{"d_expert": 112, "hidden_act": "swiglu", "normalize_top_k": false, "balance_loss": 0.00457, "init_std_router": 0.0277, "lr_router": 0.000586}
Below are experts of layer 5 (counted from 0) of a mixture-of-experts language model. Rows are named router (the router's row for the expert), gate (a neuron's input weights, with its number), up (a neuron's input weights, with its number), down (a neuron's output weights, with its number) and show model dimensions 160-319. Each number is 500 + 50 x the weight over its row's rms, rounded and kept within 0 to 999. Numbers have three digits each.
Before each expert's rows: "comes before" lists some tokens at least twice as common just after its tokens as in all text; "mostly gets" lists some tokens that are sent to it at least half of the time. This comes from a sample of Wikipedia text that the model never trained on. Tokens count by the router's weight.

# expert 15
comes before: "1", "2", "0", "3", "4", "5"
mostly gets: " | ", "| ", ") | ", " in ", "; ", ": "
router:513528557495566509457514545453441529483472415526383635507515583463563539428545482492496521500572455553557424495525501504596565416512433538458555477556472448438598548435485557466544479523489578412459547474439566517492458533585561534440582518516442507405575493390573481582457540457495496487513429607557465568552527502467462513583556455433401464462538507495480600537528451413504541520442493465460454415497550515502471492449574534461512487516480625460406548525510432509589480449513538
gate0:488515485543482465534523404466520486501460558459526470541481490505549501466500497457528478486414455513528542527526530473503482501468600591430479485489533566523536429503570422547465554529509495422506517456482502473488474435473443530560550520460472514521499440540421491448544539464576479462552549525510438459486458456554543454485526566478533458593500447514490495575536518482474530528545436613442577515477454477513552482601615500493545425521460456519580392535518553491468518663505492
up0:399381590524517481428484521526530447347429531435488505434585547528451414384537507547523521542472419589512537516522468481630503563545382473414495494533507379493483601484557545463544486511448533566488535565428504507518494528574576560518457513511564452384502543509497607590535516542469503576588504507565505487508499521542530553455443485420482468419477477494523474493514507550492520471446482484487507455524561535447423487486555537483460534457479416489432531580528492547502533532542529
down0:500574391415556486506544547529486575523469467479566532482403532463507511568464479563580578546481445500447520630400552457584558508580529552454475459487506520551479582602452503502476474465552486519524509496428482546440481472571433380504446439546543497574545516538523432413489435474491538469599624516471581523528438485371483406516575452562466476585510529620532476451496531535457432533517532487604489574441521612478513420532463502510512405495488431429486465419539545504403494625512512
gate1:538553584410538470550589559523555543537583420509498527464484521533485480464549487476524503413485435461415459559509489478510497537489544527552477505528444528564474490442466445481520484551552560465534468451579574499449409490600487465511445521525420509436511494526493474507484516453531531525457456375504465571465587485572501594545497441521573515465472505483552457504475411497591577513474555575617511495470484476588414494406464546522494488444546520469539392505545540468464533478503402
up1:463552465469503482453481450500488416450471517491501440526428546558556487548464480527429503514506547447443556530458540550410602527457481542500580454503546433502521478533499511459467506564525479529482448389469464522543422514517533572539386445498475532433561580559512538420578497593566601572483452619565481465482452586527417422570482512524539424498539590559430434500538539562382520561443419478539444499460499518446416511530611530443520411524514424494529460540529426504523595553531538
down1:475507426509446494388501488479512472490513471497428405556523554502561476544481523471458477489461521482515523491521522490557532427536518412453519515495525537432445527532488545426459471538473543548542484425465481424552493464521593565602498500512548526549464540503382554433520569409542415446487438515572615517492458552545476424536492558672420517482527529513457477569457482478438561454465529485476512457532539528570466555496468519362527507539460588520499531516490416501464493480533477
gate2:522539502497520486444486458486610503410517407485520548439500524520510448491516586490520589495501500519476503501527471442532489552419533537497490480489481544578564516574507602529438578525367518589408517399413438430527469500525563368527479522491528530500483515604488455448578485545488409537535618482474537507441578492547468435454556544612534424459508545487502405482464427507421505506451473442456516599419552468402456410529527508528490487468494467519559594488510450494517468519457516
up2:496519433514651462575479507519530590550456612551451515570439589452483504459522491521538439473558547502455567501447552495555551498570454486540486556463475542542529458385491428511492513517485506521627544456523432542440507533503364570518425508448412507628468422386474527590556404494488539463515490500492490584435442491496565491520511438434537514558514490595551567477529522492444452471648443473469555414496410551541529562463481509525540543531586568456405523547472493450408473416493479
down2:531587484578501556395531445452551424533461496404488527575536458506440537550545546558499548536554526466578474489505609538481538550480393512544505530443540534459467475485593490493471458503422508456487508493382413509520515403545479473460460543490529440436554612474503505458427511528449419432465487489455500419427460432470548456465403464482553535575566500585506530541555473528554497496565479509400483568517531507481468493591538581474520486555530455531416438450554422489486491578488644
gate3:523468533555574533420458479451514511569399566489537502523459434491517490561544481478478472465479514461481574414528476505510490515578509480544459444503350460509463510517439517424467453569509516553459465488493409526631462574520487515462466521456475416612530435498448480551572439480457451436499587459418459502525608508492513515533601572483490567498515435448500555579535476507520446516597455512411523583473521558519510433500474500446497494535447525459480566518475513515491442494462540
up3:478555492510497499517481434410520476584526453427414492479443498467347471461506467525487522541447407465513511448479474501498533433542527568512456496515511468468461478511536505557531566480557489508480548464540479415589487538501515582504477511393507442491514557473546457565518416503560540533445498536451559559415543494533505548522589487481482505428422390557475553628526543481446543581541432502439416529433554589565434541494423524495511441507557535430496563531559580410586469479480557
down3:530478559456524492479552504597403390460492569529540525535465554432554455549454484592556512601479560602493405455546512407477573427482503553496425485444540508522516535523533470504603467559450482481434551495458544492472473483543464576444574523506496485515511531494520533522431485531468470524443513697498444555503459581536497442504469486520486539490424484546465523488600416485555529566472462504464392604484494499450513544501485532508524519428450505588517506516583529572532408516538507
gate4:523497463493424535459464452556654430510518474451483534533529490455541513489483525575541458551511518472492558596544497511439489416362492465568576567397486491442508556458403502442553535471482616480401550549501558617563409573441521583499468478538574529462503477432504514476538528487492544453449529474547410498440589464549476477502445544466550565383437472563513592536464533566492413542548407500492537539497496401465470521492511556459530505489537535529491514576563549521513426493455477
up4:425550499563566528510499486447496563468415477442541497428469498607485454449433592563448472529539512424540509527533430524518422534429436501498488519539486560500554574597454511496532436511491555554503477526488532472492577525439497433543551539484416454422410387479454488484503557471419477522486568435399519424472517402509542508463503486514548544432496495491481541414522455488481462564452468477448551498554444492514443485469413492540572511429598508468456442605508533463501452597521480
down4:480602593503436427456569471446548500559477625522475614550425563479464517524481526467470523582552495527495464544532539488412416516536509482548466491460483477430547549525546482551471521564564483504533519433536509504510508559486540464521448475436511495465468532485397500449452542404579439468457520511296508454483471510551456507523435506442478465425469565450461495425545552517509505443580554639615492479399541535425494497450480491650484464518509454521471484542442529426515462585465532
gate5:397552522507535488511541498484501499478580486463515467493425480511420424557493482456443504536584526487451584442463612500521425551440549506595532570516534518562534497428505449441449567529430439459472528456578570557555527470495489520447466455428449450468562447463519563543561424443571546386441468538538529486541526525497530462525481556541523478542441484380534502475477490400505500524497460513520600443508453492510590614482479536513472514485487488366585593470531506498481591604493437
up5:447460504480540480464584551474593473429502570528502425517430486496499487525507521479426484568436495520447484440490391446490481442409340510579571482494563471462488540461500555493445495544428509435529477556504520524469493407487544485463449492485615410422490451469532584521436318459585560458462448548490442500535456511523554454590494611454495547495470490450550476543502423403485528512485459501613411513586562510530542503506479543427476492572555531508581635496467516550543521514440494
down5:496461477567472524507590491448530546487532406636457555481454592517486482518546527503453544369657540491511528528483435467414518485517594568467512456571448539443505570425538525519492569562375532557419502490540500466513532546375503519529551483571483500474489616447432540433501516546512526498479523536534484501457434513405470444530498453520577533515540449481510439444494559583518559503393442481561486496495483510489483507519436559465482534508484491489503452521476511475503424493432546
gate6:503558530595453444434524501515492486456423519449412597510593551640445532508536497536476480574563478519537539466496555488604533510529609535525485467458522427493523472488539530534507553526549473518497451496486631450516572461513511469469632462506469536513448561500546680532510507548466545454612507573479466433522578574540486448501486480485517404486484468545491497455499539415497427438459304533544568457574453484515407489425505459474487498531467531477557529480579580584481523545483462
up6:445475529591447539518592438472414523518486522556496539477468571406486410345435453478450511495504456451416417435547455438496497434548537473539485474533548532524503453462517428434543441379492512457462482434540533465477489575552499521456548507455522550542478515482466557540525572511461463487603455468491501486449464598520514469462526437483540468579531478416476602537525585432507444488418483560454495497562426504538518495563516546493545547540438507378449496497468507464545513450478567
down6:533558601492595495574461414487473472536557503452483458497596463496545423533547583520455486452505453547461411480605543496439440500461521465420487460517385474478555438551508458454603433471514504430576586471485500409526546542497521548527581474426545493473558510510536489533504505461526505424490587493512502486510514478522473499539375558517458473519521426584406516522514471469391477588451532495520473501497565535387494501611509568488578451398504500509488494491589540496554463387478497
gate7:518550468529486591498497498590532505493496525565520407468457569528552498504488488490463416473471480481499524501432566491464381529497418485439410519452553458493479575467498522462511491437519426525488562446451504497416510473495526523564404486492510500461476564460458528509455408438407544561503516485474444416593536507442498508576537447505555463502436475441533477500500408466478508537438394536482589507541461512455524601520511519520502509521538398633451404444516573493447490577509506
up7:553442582534505463487497494450453474512529465489418565551498496506429497532493478413504465492497455523482578505536618436418537584526590585667496502503576569464485503487540512410486550527579472538572526387523542431581407502382454525474508503471483611521481520434476522491523484546524550456525595540528509606529529495500538468509412538514496534488587514511437462524388500460521491483655577418419397598513459570552502488534492407482470455486432527516554504410533456546488583522422470
down7:542518500466419439563480447586505446490472498431579517477562527482524513615516534588460427539534523551498456517627457512530519476490542511502480497478518458483469483538479434465518474461501483531488503582397454512511548562512476368493485496522548496447473498530410491550485528500442492538539424539443490439496511533566609556496419478539375496519538447514511514469483555647571524477530552546534455421543521473449450510463505456477433521497444547475535465484566434472531529498497429
gate8:394529443465567527485565456510542539526478446471457480590526641519519537541363446528559471508586553503602542552534515510399492532478480486445451498483559577479510505547542473386545513509435519608503533518461423520550487530578461511558471559549498520534546451517466454501542525438483547521474501453512433536521427501461555547585439471449572463534533501503536571470468516410435542546475542612546578497454501459496502497524482543499501528448470502531452526499444493455490503581460528
up8:430484524439439446411517501561529417455470485569521482412450408519548471469553492427528603535485510496486431521485454544613532482587420548481524479457469461442497462467463525485414454445496446422525563545565458430444517500491605516382524442504533483433473447441487426486573544530497435559447586587478517455475448628512475522415560426572438474440473577510489512481513494516539538544482447478420511447438508604538452514516536528415489482555485554443445539513593480525567548443463505
down8:537430530466510505493485477545539450495612521441471615503506488390551450547448571570560516430461529500403531510392541485518430517493566540477463460539428526525493461499543533507409360490492373470389545501439458491560502439518533581467492477495459481502480513523545437530487460460515484487522564491493559530472433544393483461574515460479395511571516525542478531554502519378558498433372435478558495417508558511501562535517533600592442482497584479483507508528530474592537479518525425
gate9:565548456498512465518570516510484416572469545438510516632457573520382440423488509503478541567402483504446409479602388516455518523412440477474530454460452548496457469480582518570497473436502365521535490513434462430508533563443462463562474479580575509524641508521519464518502524506468413472435557591488491483561470573564584520504518451532461507548495458531482560473504481536454434506538499518457494547480519537507484524475497476537557499492429586513574500485452574469512528408495567
up9:604522545570562527516570385478507534489600416454622538520533554528511463440539496458603523456385471528489523502422544544442518537422565545542427454568494415488563502471502530575490393603526512479487528530542578499482515517486465534471512541407452462507482452499480470523597481462378582435486456499531473539506429445518468510532465575501525480476422498440531528546540476550542462523506466489495512464471510573473501385545445516461463498492541520443566514465552479549493405482490516
down9:504422400506524407446551524476493469563479480418517496497520508506505505454477515404396570410522482482476553502454477484537504541532457530481441486471488483569497480504481415593530512484490470372586507572476473537455407431492488574402509462567526470455507563569501460499517593387497442483548434551463504498448449473401403429461512549537488435520498423580539441499503450422509446575554452536475479559519561572466483578582492622555438544564570448539533555435496567527529522543460506
gate10:485478513577572419543485534562516410541605528530515436466471526499450449570504498559432417531519521502521439350535561470529561451537460517499489581527425550590494586514493463453507444422435478491489525599539520405479546530535437571547453494512479464467519585508451474470438501521466470533533432446537520541534400535604541533482491434508474532465418445559527583510406555527404449468520567518612482474445488480533440513535358548442472520515548645515454505517477528523498553571442502
up10:529495527542441505473447523514489547481512445625533449485581518641533524505487572624621543440428474478496585467444456519408433477539546421535473454462461467382543568463510560491537537514510565542627396437418496480522483524474434499501536568560487508518500417559597488460486490499410543444519463493557530458492559506507593498485523496542440465509500515454428456484530503479488443523414540491467536527519480461460519531442609408480523526458472544537461452494515461509506476464502458
down10:649490481487463468507509428454522463520450494418499458530554532506484564507476570493538443520526512510531513457511505446427509521578435525480529513557505468440473475466501485489640434425489466494519485487465430574472517536531607521419524398448535535493504493511517499557532443543556561466479499464553464479479559479602436541508460497449486526616507361544455541508485482464500525494533505562547443408429438425431474479489550437466478439494496599465535552591500604576609465485431492
gate11:550404473484617558549479545444564455589550457521572463480581507456508522461483507508466524416523517558459513473525580490467468485590501534506495472573423530467497483436541482369497456412470471392527513490465537452494549466454538550567598515462545553514511446497584496535536525539509525505520439475579512587512443551498570431535551494478373541588406461595487485605552476452480466503484522440478536433485412380473643513425557516518508463419479530526574526395475493455539480442384490
up11:516568583516330437461468528492473524478408491607436518452415518544469571512548506487508441593533563481498566515461471503535490452584385480513511473480565440479464463553481537485572612461438439556520526534474486503495402402501526572474529460471531519497498409457563569502509501521481481523555534510558584457554497514479529427467480457594503550509491505450557532558526442501392591491532494509425458434491549504477489530447522531586522553484526465494471518558533462472520501478578522
down11:505428418460603502461469489512512518504413523489582513529467492547589509461481567472417564519510475331511538496469467456554463523571524508470440525572571632451532439466520567533525557508488529520429509533530588473514590514501413492558410459512439494533529565594518445430481576527483507510560510561478507437569512532405512525474511512512528539515458568521512559473492503503510562527532408504526505536500549533483380540428566479551511517502604552477490521501515551492517481503411446
gate12:546523464563550573458488498554557346579484631477484512507548457417515547523441408613490424456506440515402486500488597471478454487507526507514438487410458448533512524417512536533512558560495459439473511572457566529472496471614564442457556433558569511435496420469463504480543514489526560478429475449540468478500536517576481442660495546453515597541468483490461468561498480459580527523490490507661535561580519504572612487477491425494521465507497511531478563537475502525464492399582447
up12:490570556470456558565513513572513411554464477511475511465471494538543506561433476575590446548541525503517546479472537537534422503465520561507378433472481462493467541503610412455532587617482471534559518500460614499492493445522563484475484465544442552416501465488496475404422530511520574449485425556455446566500544473534470498571504519465431590427514465529500433536403493556604527606441419513601596535554483464524573501473524431496593493495425539535521512588493548539505468495524408
down12:475476563382490525576519482568531506526520498519447551477407501454606577462490591509571489542495551476530436475535426444592388533519581443436479481428561508566533496529547490478468582457516525539489376570488446442552549465554586484475477453505506578472520444461428548526488527514555484504563513477506438608493489433554501534404620514567523503558497483533497523459545500532492428575443551494455463386507491419439424563505456483522458507607517531543443546539547574520524556473528576
gate13:545565533457505505455475528526526542390590508555474521547559530598493480542635592509527511518487524517501526456524548478509529479556395423436481523539571441429570487414504444474483495577438462464450445534392469499527525486564499472518486463528506511526470460471470537615415445535420498499509506574469529457503443429470575542502588528540557445577485485444441543510510544495463549520523516461536525425528552422472498553480457575422450457590548506535463500429604473442443437544448535
up13:519540536498556536452572480448461506499446487450538526512581498540513448497495553450492466496488578388445481496447496525520524489512453428435503397453450481525496472481506408517506586518546486407466513596422484549472538428477539397530528462539480483547544471568544466559409584487526540524512477471431539492408571474497473490484425551482381537500425469496486542456544456485530462419555546424442523496537443564499407522551486509509539526561565593580500483446453498449553412503601499
down13:563525530447517439554508505450605527362511505511566518494530541524553511578522489471441498489560479610525587494535519533451394534501453461511570476487540550469503499480448417477565401463485560499464447517497573515501485467405501563411489553529532429432496527486661502495465501486558520504499525512535598499475618493547511507510451491518526431411495526438530481611450448466543491436511498471439415457559503407503445466483509515521493421456520417574523475481544518490486484511534449
gate14:601521455496509427476540539499513576524495502472456514508543514510582443504590407492469512526503466422531497475502547475515450577486353572621428548537530502410553516551569535452479505454498523554560589480522480397507489514487491526442498519557504457430493529496513425507570512449417490423483443506460440451466499554378535479543489559519494473438496531464514554511416594551537441485476561525408531528465455440490527443487514442499494467456457522420571450570465417490460372586448372
up14:561491452511427457534495490489421502528471504406487513492493482478597529553594481489414427482512418432482466458539522521488399488477398584616461558516529502465480423514542484573517424542464486540458478474582509456441506491458472527487594490478523490452440503563456439557499535514427563491559467447394477485457511431466502521511455531505513460420419551484529540545493511513576491536488521494422527551502501524422531537452416497456514466519581536394580464506543583495479488526501394
down14:451503477578492459460489496488537488450492548487505472536433518467517446504434484458493456507467493406521532597555496475564378472464558524524558466447548515496455598511489435503461520552575550470444473400478501570472504471425458459488520391568538461509461500515558555499472455338496514481536512442410567483468512464538518472424495473437495497493456600462483533459524443570450488558457519464459431576497391517495510499511584589476435483518533516440516529562462554532494484605447507
gate15:511451483524460431508454534518523509478500466469450533463468495598437566583570603462471513553580524450511554494555491496396525501397495490431535571480553522511572544478574450543451491540438464454468454536495610442389441506449453533483432445439421513491536480539431501591461495467552458544534457613539480528401497564529465566512527516479510483563501422544462491491386494534536533488540467521481500449592472477479530589483426574466506476541442580479476614385468440517502558450455525
up15:521457495495537444512439633579491447515441502474604467483452427537482466529475586466492525447436457477480518503520464436441594473483471519495496445475505336468534471439496498544531548589477459450420521591512500541461571513485591478535524419508562478544577587563414559488495465490608443497542534530480528484527502538503458506501519391515523600531473362521405548587536515507466439441497469508534486467408613422502502557497455468517544567507418571483465502507517439453444497360457464
down15:545498572566436547555482491513388582484496440541504582505473512563491559530492565464571469519560546543478502469334497505422537432462534472472540515513596544466407479526587532476465488491533417561558482479517495493468595575428556481499507505494455511488495498465457484521500508546414428569512565424474405493503504503504508557517460539504458539582492577562511481521560623482475498486483445469545525467508459525453555492483497428421529432500494568472531533409469442453496479449527590
gate16:557603471490462571507504631418453552501465550512504529502514504441538565491606475391491475489553480413386551466503515530519524444532503486529457412486436529544451539506442468470449532511531463514442447457437433515550437492455481510582519523572437468581495416483526456484489376487504425468451519545487527565481583465533557487500517393536483509674467472516465487498554513563519496442547603548531563446470425472585423509497436554534491455485600570374541549531494504576424453531429466
up16:584531416553569478469482446434497482445457451546516546476473519446551573549549580463543538459462567500526521476511492473555514484608531475559529588492442601566517536510465376426444469507466403433522523495478551599522395431520507501496453380536434440568527555406592576486528522499573484526538482505553558467535528475513437448506531562487520516587456513442567476463545454531549433527508498469523489435535439472485592580466473447509554553513558510491521523458533444542471495488464410
down16:434498475496498495455519556539478418518435540535508425528450552580551520451433412487506567372475501505546529518538446508458541551558482492526417543443548468490510476447522589517531537486464478507473471502477523504470507576544414539543506554555469563465443434462635534485537556467552505490516433421539513545489632369579493461424498506591560452562514425402513515495507413489527462411569499457426489525511404503496508376503485422542519497412540461535522469566481535467516519501610514
gate17:450480544522385519521549515523511490480533483488521426512498464445590442497404629478591514444514528535419539491624516519429493520599577479504440546428513514568459496366438491545569565512454549396573497574514495507519584501390497544492552552649515513525519564563481500503544399500385454485498460463466493426493472480464502444468606471452563585488550485469500514560559512503503503560585528492530447550398409563580507512507553584547429481424511525469549484465477534440475499470511559
up17:557482530486519551577527496547457484455531464513492574476552504427477499434522499517478576540513432575575574514434400537561530557469592549541502488518577477474449497429481540556460406511531546521480462465546563471450467447472562480586402530496540465481417463464616513588417505497504549499486462497488455537501445481464556517482531521532550490574486499525494532473554468502571558559493550452591524463591526426557481437434488455535522512561524509502516472543497481466449451467516537
down17:396446517460494481502484551586500515520513467464538549543556504553430521523488469401615404432557450491443498501587446443476481453544419437505521580505383483408469413449500558477332524404596533515449452486566533445496503481502527454595452519513575468538407484532506433516527411537431532512456523479485528491541513469521490391505463457547570497473485427520596418476446450459479436506477458561544501431496512474479550515503460465421510521516505404437491579518469470442538565542590545
gate18:518579457444568538469500492547483488437597497503492474567429505501501449496471493549554474443481548533591507415438514463481505442566492527530467528461496488498493527490567420480556522432496500462467519467449474482492576491502462489487567504507489496636530480517491512435558615442529481470531435586524461427420513463425507445446436445439491493488548394485451521490481564607443490562491521504528545544461405505498580445581535397388506468437549436483631495470485335559449480483509549
up18:563492470475536519498483506484553526509487582538434539508481471541465584531539487536541443470494552438583486568579427526482434537525527429498490567466537466465471425452471510457492472555514567407497548476463455354432534481566459485561519598508440487469527356460510537424451611444530538502484383495444434407478494479509489530514490478528481610560427494495466468489486506509554466495502474539578513638585446456569524550369451437470553475535509493504416563496515409502509551468515456
down18:463558451516453425528525431529485514516421503473595463514425523439554468574489483534560538539552506512522465538502480582584517591432508509512559499469556533463573494521470534479429414606468492485491549511486632573487542498459422543569522539473454471504446492533521455428510527575541438488575515383556512416497520506495506467521497500548514474569516565404476542555486461532506466527526462415525442501509558485442431449651484502494482522496478460452449458544599567403510553482527480
gate19:483494515463403489442446654531526466553562416520551424490506546522572492558470510571519476564471482514490514505354385458533555400536406472470498471522470542495485436410493445491430552522466513514488499602407350469513481442490529531433563527499508488523454498582453463456529488505504462553500424464588508488451530462473493379497551509515498450458444548505587412487525476515529495525442524538509501571492556522493536538533493551537472484515545604489500484582432526526554485486467520
up19:511519431501522527485435450513532536518531468491435432508497511585475444422416555452547465532509546454504543503511607476493501533563467494444444480586481532427502482430518646479546576553517530495408536404476504537512595569499470502523496465507451510478524498442450540581491466550477556477550417428575556504476396536545503456397500568478483537429476506556573445528500497470499514502501467470530497451483539571412597440414527532501479492604402564524535482551520505530444473493481468
down19:563584516378547504540528439502623462444502538494573535532583453467522555465447513447427463563408446495561460527496565502540516469440473555480512449477541571468462559443524504531478486562492526605406542465504517536482489583582523509546512549471532492444393500468478490480561509530557546400475514513538497446516404497510522492523489550465453457493496511602558494514547565519548555537447483588524487480475476517467486532522479457446424508526492500540418449433409613542534502525523564
gate20:515381450436510420537566501476541452506437534495537491419417478561509514478442516493486519469435504500429457495447490460610523557505421501495480429430522569538402477547438532442493528523547518474421447496487509532511505466568462517567486484489457467577541562471545534513627363455527532484568446474492454589600574475486479564497535579511455507435549465493577530501506524578526485390500546515519444528423451550461465452517505655506483420502472578462430582589602523503535566542525527
up20:502458474541508548514363527470484485556475451503505556526554558468578525580490482500524518500551442578543519452514409451539453406454488475413527559569501487509596571515499530458435532546550414485482469430575554473560436433559574460476436473543588493435466492500417466510486604516405458523457482485525470451448533569407521461561444405455492570452529530534479420482549457463507498542509488462527562420523633437523505465546500358527482470530569480516550465440506572529561501457386459
down20:425452467547463560511492515532529464487514476465471443490497486456478497476432507535539481505510534519566529488467567496481444435482459393469549489477429512460487422585502451470580577443513523475404414545464421526527565478380596529554412458473545439455504478453476564513476478524415404407528575554553427456458481428517445532560484541509585402477472422473433556482483456491452435514436514486436428480479504547499521440488434498484487583510464544421576522592526440527491482573596603
gate21:473465452540466559493475439421484507470560587623505460527577528469476509464576442437494425462507523503522500492504476430525453563582500483549535529538429463517492506542550515445426442506536532507552419533462512550515483428483529496513594386403485452464483438622443459640538526466556502523500474414512529489442443514614475530451524445523527528505421493472459485501488442480417527492648562464508498513528531477502485518452514550507462533570591478503398473514485549465521449477541481
up21:504513496492523482435485512387486503516465410441457511508462456501547550524476450540492503532470554475580446528461482468512506413464577562498459557481520538521420510470479530464435488452437556464502548554499606518505440469394519539454462501558497490491459518515530543474448475497459526543475532553532503411585436446517471381522578580503573454466598487408530535597511499438594527573499420455499542549553492459352474450498522455565559564402429545485490555496618507486566566522447488
down21:525605501511612499476473442451476445463509534431458558486406504555537473508438523565531569475536479494469492637555393493519529487543475435474564485491480408524521532530479448537562537540561515419471514483480467446469485485507485493438464562559434421529487446528568553434486629478483445505523482597485492467564473396472577585479506491517517464506505569492534510613530494488448456522505463490509492546403465415483444441448484475526509446437477494491497537491519484390499523463488536
gate22:528476496475553455493516472453532468461521494547527484515491506512525556492458460491532415502600564496501591548521540541570524498556623505490574510438443528415458444557538531534474413571518477620477452467472455562574505471439522510423566520510408425559478543498503474507551545512548564475422446532510506470545483440512455513429391535491509461446444486572532516435400477467429507472499600532541536481575523561365502520442503479446550523498501564553431525536525569456493534582544525
up22:457459527561565494547416474510475487455509428543495383580474453523622443536527465487434572493569471425516549608549495521515495562520598534537533449478563424455516464482541535525491517500559517562482395529580543531560452445474479550540488495578422469481543481484445471514492481500445546408515430588516429456581523523491571492354406531441585590545545471554508457479536502486422497510489549523437645517480430437534540484417452480494389545512456512505526504472526489466479490560562512
down22:460476622575468518480523521553445540511558540511481477496510530532500506534507577493551492452470543588508571504461492518469494435571493512577505626467372488495495513544525496551546477434552526530495502436474498486489519542452447522497451455572499536560545529374514547561579431369571567532544400468443580540431508490645460507486517556457433519491514563471509494535442410496471518575474512455579424399428552462559514459413480575612468528458522406562615537486504474496457495509548543
gate23:477584517522459531473521495400547504593506454459406538552478476396508530466488550428559493467539466542414525551519551523496616479481507519589463419530442509483546474499476415488466393484557531486436463459430419488500573574492446595551514488411507415528505490504492437483501415552460393588426441481530523577420497520596536629495589497464559454474524480543475426531490513589474399545515487560497473452462447483430507600593437434484512422476416446491505439468488474543558549476517566
up23:619592491500506548523462512458531468496539451443415498451567552512531496490495501519530504526502510500470475455508545420476614472485456511548481480371536451507479448523558540481482537497529532527460476506554536476480465524462530509566465477520546474580551545457469554554485503548486528519507401476499427504537461473532406609444428485425510524511540444535427481546467499511480532410579504538469454538489558546432548531546544415550485464612494392458520573427507526443478453444466565
down23:495504569644535486489552489461554489561490468485541614514508458553557609566496532420476560585479543504472493608556511466470513602479537517588449420531447411485435501518467442574408507615526469447452517507488434488496460553550476470405456535491481444562594545526524442550463522464427471463477493461519519453435497480502453531509493450466494570537448556513473519526517490520547511549535432507503485441489458536400543539482574466567537427527475424453496490471495451483403497500540522
gate24:494559463495448482618482463470503530420518573549516512487500679517530429443508553635445496449441487469512496480557575525567534532456497555498506458511480518472540402428498533561435517485449515434529519510491491413447448547518568475548480582419514477567460536502403488563485591532571510528458493482491518514466501468533570449470538550501540563518600515580519499508537484480463590474515516492430490618593524541491492440471484536461507596452500567459446495486519557511531510371561527
up24:495566446525478522520458515553494578494489510528494535491496575506428528533449463547551463522460597532422471416499548476559546526534529470631571579498500442496452475486445500587498606510420507583403454484561540441510571632475494558501524522412478466458582483530535598546456489468469446578503525534515532524477479476500467508536481497532455474523512407513522653544546439481518505446523515476520568528509421528519506434465456490487455510488420508468473489581492507508594434459547526
down24:561442567469506525503408472475537445439457578452422528601509440479404405533513535531542512521418502524468505566462507440473552487461509491519550443561476543460516563501483491432610439572502455436488480459499548544538463473558466499547590474461487548485529446442594467458572525516586549482444509407538574520510422458480532495476528490514451464455444573451456511564491559531553485581444437478506541509541429464474493517657529477442502576509426545544510495501472487494429472480487568
gate25:506485518568547417503521512482468590546513473566504497494468507459504537501455435511489514532443515560494500509434555399457456515441512623581379508446484604536449549501509566455573586424499466508614492522531466466457547482460505578478476530522555520530563450547507380508484476449570507467511547505545516594401528504424463480480562543528519649507474465477528486450479506493422584519504456566470442484440285458576492471482442509477505519465470432459518500527507438545582459476480532
up25:582475502489507516499557535496597492533531464495442473555453558503564436429502454493481455518452465511530478510538501598509477515562528458520515494518488469461506548524472447470451479523388496665442537470576561562620497485482468445507562521477444553562543542590529501481610513572542459457475504493492485559487436501525557561520499391532367503452616534537429498557518547509422473539513471521539554510417633546486501450482585518497435495402433484410540566536524543512484559476509560
down25:553464467426565496450584467426530497475551477493450375507486455527451511491478467421571540435547419539467553458483358535453590479506448413513414419414460493523507519493509503465523523510450540507566551482494548422426520575498477452507540524477483487574522541542422486462489526491538499510498493426431516488551505419543500603461518531445524501482522533484400471484486525557502507530505499504536465548497435449451473558385538501531414534520543434523535550479480382461381442485470391
gate26:497529514455483577496505411497515411533523529460510496601402538506525494477438534452485462501465543530470551397542471464516534501516454445559492454456476469479446453474458570576461485593540550448449431528516486481548549516497553434413433487420515501433534481536485525563411492539493514430472576480381548503536474516405449556506591555475551483500413562508565520466454524519443451502575550450501433483541514431462455551563472549497488444458479490654503436498404579458542547477448526
up26:514422449473587619486492507477546426433509516480606471490581477521647566477482519518440496567505533558447559493623570550447464550623509414467475506536503475500565489540431538570586418583525562589512522548545581453528460558498443471490533536508492416496557489559605561569524532549485530477499666494466574556523542587433473484492513505533502559518475531446496408590529441587479487506525504460401498546458497525539443590536513539517491547421469471457553444483472487419466520511461556
down26:488518509508534497411449591585455597537510455423511552510450499499557487591479468521488557527540520471522557499456572499429535506456459551484476493497513542358476527541498498477403510525482459607490394420474486455460602481488540534482371448536526523425487521646452464520539559612520472530546484543530466502516428485435533571506519453417523471541527516503401450478519470487458456517516517488493403531522439557565498421518513475538497487490502584473527553546533542504489461374529499
gate27:531569545455456429539429508527551445490464462402457510504525486534534611488472554433468515538522540525537463556521523477514472450473499531511507519571612461459543605480440455483488560439456497498563541399422560524541429570431497402474445452554458524504512567563514534496582542543483463421537420495479495522517514445459482535550440581494434536576578465483470519447462559538593435411573565438523530602463486475477537406509460451499566425552420526452485483454479443568619534502497431
up27:451497489488447476545435531523593510428582518439558508497478504478495516434521541462403499530467533530574505554524451457455521443519457447541485538576553408463519546550480547475471492427460377504558553422388480507552407590496506551461521520468512507535571542461500588555574516560525479551527472469494527589509467443499467546402465536507502419527445491445504625431565506330517486437591524502480509446562575437445485439573467467525513530507456478424465493469463326458556456525510410
down27:540470573432533521433486506458493524466511444496440521558492499457498457593557486538559508475567474395508485514528498585538490593580471516574487408501510460449447427512484422506573413520480432497518390581451444519413505503519504521606431583475536429498485501490450488582533518493458456507496431458510348587545407525490555495542563499468445544509556621505515458500594489559505481503457529528538445501534393441458490426505542482474465458503426415488532439522447571509436469443514497
gate28:479442514604552417472513484549514552506444511486506499496625509442456441523504530407607492478485433503544483526470514456534558434509550462502459549458557459526553551495566475470617569420538491547483541591593486503398455448591536510532472497465556534516422599420470525502538523527494370491586549469555437621440563445476503496439595438518588485413567522433402416506528506558496508460512528597532541519490467471453571469502436547546474458576465437569522623427470512581483432526496566
up28:521584393436480465469566539443529446478430444496577553439511603569524515472451494489458539538546463465464592436482490501459405590430464530577500491501423540466494557520482604427368522482410578431481521404467587428536505543431497508509539476500402420526576417584463477480459505546479569439484468543480475424541477539498460441527550508524515461471466571578510511486450466432491561510570431506457501455486499480517463598337510466533452536447515514482576430540526480545522539451475409
down28:515405386524571555526469528450518430588470539518485421573534590495514401548540437524405452581500539385454485527616392472403528468502484495535518522515467553475552505508535537525574402481562480555496504609509449616452502543545532473408493521472477513478456443502550484477467498455494363515502537475467521511470528596448509521489570537497542524527502494538597527464457584548480476413438468458588412579592492518559544488449509445504498516427481481531521520569521414514496463562499514